Weights of a small mixture-of-experts language model, trained from scratch on English Wikipedia.
Size: 13 layers, vocabulary 8192.
Experts: 80 SwiGLU neurons an expert, 2 picks a token, a softmax router.
Training: a variant of Muon for the experts, 264M tokens, 8042 steps.
Below are experts of layer 4 (counted from 0) of a mixture-of-experts language model. Rows are named router (the router's row for the expert) and show model dimensions 0-255. Each number is 128 + 24 x the weight over its row's rms, rounded and kept within 0 to 255. Numbers have three digits each.
Before each expert's rows: a language model's description of what the expert responds to; "gets" lists some tokens that make up at least twice as much of what it gets as of all text. This comes from a sample of Wikipedia text that the model never trained on. Tokens count by the router's weight.

# expert 21
Music and name starts. Quote marks, music words (song, rock, metal, composer) and first pieces of personal and place names like Al, D, Ed, Car.
gets: "\"", " D", "|", " Al", "le", " it"
router:150105157164113122086099136158094162126158099160151160101164162098106144154145098134163141156140107094127116095138132109151162109102105089162171115083160108153172123151116107159161090113117144136106093134131153126096109157125099123098126147140135108112137144152146157156144150157107103160102097108112154148108138093135125147130121159123140154103115163092103091099144141120098094123157123143105116150157158129093112135116099120104108103095103111165141094113158094153161110110102160139123146122100128145142114121118133170149094101134167141095161145159136161092151097097093121127124167153145113111153157098103099154122108169138136141112101115162147109105098121136106106140111159100119107155144102091147107095127141106101118110118106087148101166108157151092159124098139105

# expert 23
Digits in tables. Single digits and number pieces in table cells and year ranges, plus words like All, South, runner-up, guest, solo.
gets: "0", "1", "th", "3", "5", "2"
router:149103159162114124096084144154100158118157093166146158094170153103107147148142094134157147162145106097123115097142124107150164106104110092162166105087163102163164125149110103151163095112117157144130096143136143126108107161113101115096122151144132110116130151156154155155149158156112099151101096102111146143112145086134120146118117164119156150103116161103095093092153149120112097127155118144108120158162149141090103139109099120106097114100114117159134096111155100156093103107105147131126152118095127147149121107102140165144095100142160142091158145145142161098148098099091130121115163159160112107140158097110106158123100172146147143106126117158150103103102125138106108134105156093117126160147110101154106092132146105109127119120109101149107168106160147092161122108135098

# expert 1
Verb and noun suffixes. Word-ending pieces that complete verbs and derived nouns, such as -ing, -ed, -ation, -ishes, plus whole verbs like played, used.
gets: "ing", "ed", "s", "ers", "ation", "es"
router:167095119142051098088114122158103160084162101143153120097142136118102111130124127127157126130176116129105115113143108101110139094103112125141132102120143118143117097122135107148157115140141128118100122125053132151100106137116135184099121124153120092122127139146114158153149146128095112156094123132099117133120127101136119156117125161170113115086104137125127104114153107095120131194164146119130090176123167150126118132081114136117119092112210119158127125110122108174119129136096129145093145097095094128115152054098112127141116115163138178106136144129113132136150113118115150145123123192154070108123155112115110159128140119142146158102116110140156120113122132127122121139090138092102102147114103117143145110147127122117162105095116100196128159135126162119141144120150115

# expert 20
Line ends, formula subscripts. Table row endings with line breaks, subscript markers in chemical and math formulas, and assorted verbs and content words mid-sentence.
gets: " |\n", "\n", ")\n", " H", " =\n\n", " he"
router:147106162158115117092090130154107153119154100161141156104162164103108134154141100131161140166141099100124114104133112101140170114097108095169169123086171106155166122154119111159161091113109149142109090138111163101100118164145094124097130145141131118098135143159140161153142150146112104157100097105123150149111154103145120145118119155139138156100129167112095086102145140116098097118150124148107126144159153137096107136112096111102101106099113121161132088099156100155141110114116156134125161116104132156144144119097139167147093103130159149093161157160135162100146094096085119120104152153153111099141162105102102156127106174137144146105115124151149102096098134130104110136116158100120109160142108087156112110135148107095103125121116094143100164097150150100166117105140096

# expert 4
Table and coordinate fields. Table header cells, sports terms (Cup, Games, Team), closing parentheses, year pieces, and the invisible marker before decimal coordinates.
gets: ")", "19", " M", "u", " m", "\""
router:144106160154120124093090146154092164115155094167143158100158156104114139155137099144156143160142100097126110095135150106135165106105104090170165116081162110152160127151110101151161087120110153128113101145127150126094116160126093119090123144144143114119135149152146160164136152149110093159099102095113151147105155089128115149120117153123148154097121168093098086101146136115111099127155114138106123158160148140090105140109098108102101109099122117163139093113153098155150115120111148137127156117104133147146124114107131169153088092137156150094163155159143165093152096096092123129113166157156119110136163101111103156126099169143144154108111114158147109106099134126112104128109154101110121166139106092155117112128152110109117115129125104152110168099149156085160118107140104

# expert 5
Auxiliaries and disambiguation. Auxiliary verbs was, is, had, have, would, plus list hyphens and stock heading words such as may refer to, See also, Preceded by.
gets: "-", " was", " is", "%", " had", " are"
router:157103171158109107097086136152104160149160093177154159104150156110107135144125114131163143165142099102116093087142148088137158090106103100156165123083139109158152104136110098160159083111113151139126090130118150139102124156128088117081124150143129109116117158144148159165145146143120103151105096089125133153104151104121126148111133142112146156091116163094104099099141118130109093130156128154097134122149155143100098145107113118112100117108122112155176094101140099150146100115110143151124148112100118137147137104094154165155091106138156137101165156161139158090150096100092136133127157149150108093128151101111104164129101159136136163106118132149148094106102145129105122137112149102131106160129103092150097102133156126125096111110106100169100164100130136098162139109121105

# expert 22
Articles and ordinals. Words right after the or as beginning noun phrases: a, an, first, two, one, New, Total, Great.
gets: " a", " that", " an", " first", " A", " his"
router:152102154155114126098087148152098165116160096157137160095161154106108126152145097119163138162145106095128111099142118092158163106091101089168166107085162111158172132142119099154160085114104149143119094139137147118101108156125094122096124164142130119116126143157147151173145150157124095158104093111112144149107148092145119152118118154113158151092106165101098091105153141124111098131156132147101120146168151135103112149109103124115102105096112116160133089119145094154162103114123157141131160123098131150149135122111134165155090100144159147101160146157137162098149090093102122126118151152161115100134157096109107159128104162150145144100107127156149110105101125145117094137111157091122115155135103101145097112137143107109117123122122094149117164092142153101162114107133098

# expert 16
Number starts, parentheses. Opening parentheses, spaces before numbers, and leading year pieces 19 or 20, mainly in tables, dates and coordinates.
gets: " ", " (", "20", "19", "–", "18"
router:133122190143132104072125147148119153134152039151119137120144158119129137122126088146122142145147119119097124125138138122124179106104114118141144114095125120137157105136131093142160099095079194115067134148145112103134116123145098123111154148147119123145139135130137143134117135154133126166093132146103160132092153112150081136115129160103111173087116151128100097136137166106060094106176104137125115121114133127110124111139121123112135106129115112121166072111127133151119080146151209129107130099109122129179159145125122134127094121125169123136126187147124164110149094090125127133113128135136133092168162132105118177114128138183136122118117128175124114095113137139116115113109130074117137131120130120146149142123121131139124146126138086150126181084121121127135172127141116

# expert 6
Digits in numbers. Single digits making up numbers, mostly in tables of figures, scores, episode counts and measurements, as 31-4, 84-4, 1–0.
gets: "0", "1", "2", "3", "4", "5"
router:151099160161124131095091154166101162115162085155149164101164155101123159156134110128155135167150099097138123086129140105129177117105104095167167105083153109150138126152124110142151090101109155145110094137137160127105124160115103120098138137135140113099139139148157151154146144136141097155107104103116157140126149089155122154118129160158144140098115156099101086098149126126110091142147126138109111140162145134095102139108107121114113105092107115155150103111145104163105104113092157135115140117104134146142122136104147164152083105137153141100165146151158164090151093099091144111104164157151120109140157087108114146128111164130147159107101137140142104101099129132114099117104151090105116162154104091155105115137145100106120103126100097144108165092158135079163106096130107

# expert 3
Pronouns and relatives. Pronouns and relative words like it, they, this, which, that, often as objects or clause starters; also opening quotes and digits in tables.
gets: " \"", " that", " it", " which", "C", " It"
router:146102157169123120103092145155104153113166098163156153098166156099111160155141095134159144158144096095127125091133127103138165113110103093168170099081161110157158124145114096154160090110112146136111094147129163110102115156121098125087126149141135110120131153158142158154148151148113093154103095102113151150114142082137135146121120160116150150100122166104110096098153147117109095105156122148101124134157146145100110141110099120105102109099127110164149094111149092153145100113099149137144147120101130142145140126118143165151086106136150144099160155157145164094152088096084122123125170147151116114139157100109108158141111165128145141104106113156151104109097121138117102126106156093116121166146100097149104107135145106105119116110110098147107173104156152100170130104142102

# expert 13
Copula and articles. Forms of to be (is, was, were, been, be) after a subject, plus the article a/A.
gets: " was", " is", " a", " A", " be", " were"
router:152107162154119115102091137158089157130159105155145156099165163100105119147136113134163142157139115099139118095132123112140165116099104089163179102093160117154169112153112099154158083115107152125114093141155136142094120164103099119095123150143144104104126144157136157155153153150112094156096099099100139140113154096124129141135125150125137148095114160100104095093143168113113095130161128146104119149161148147102110138111095124097103123102115117162149097112141100151076098122122150143126145105100137141153121117126140170150090104135148133096164149158138165096147102088097124120119164153158109113136157103096108160118101166138149154109113121152157110109102126133107112135116163098130106165131103092152110100140145120100122113113113093159098165093154159081160118112135106

# expert 0
Prepositions and conjunctions. Function words linking phrases mid-sentence, mostly of, and, in, to, by, for, often before the or a.
gets: " of", " and", " in", " to", " for", " by"
router:152098135139128110153111158166101135131146117132146159114129113102112152137151119161162146131129140114107121132132130111157152114117111118146126101094136129118154076155107113129141118066124149147141131147111143172131118164120132150134117143142192138117128141136113135134143144134064104148083124127116111155110126099128089154153101169171154142097105160098117105133138113075095104144139061136111075105138123122110120155141103107148095102132145124145116092072147086147147120055155128129158147133119082172121136162121180139141118117167160137104144128150137135086149100097112170146126144134125090119160147124122104140101127137156173125117135147143170102116103137116117122148103150115142118138155105117143144095168160125102072114157073112117155142086139174110147102132129120

# expert 7
Spaces, hyphens, adjective endings. Bare space and hyphen tokens in tables and lists, the -ic/-al piece of adjectives (Olympic, medical, Legal), and title words like General, Grand, National.
gets: " ", "-", "ic", "al", "18", "8"
router:147101159159115116099092147149092169116154092154144154100162161105106144152144097134160143158134102090128102092127119106147171104100106100171165102087158113156162122147112097160163088110115146139117093137137151119103115162125096134093121145157132111123133141148154155161144148154120093154104092100106146146106143084146121143122121162123161146090111163105101099101144150115102093127155114141103108142168157143097115138111095120090111110100115112162134091105153097148116103103100152150117154117101130139148122109104149165144093108139155145098156147158142159096160098098092125138119159154158120109143163098109102155129099173137147150104119132159147116104104133130109110129106156098119116154141104097146105100135152111104128110117113095150108167101153146089162124109138099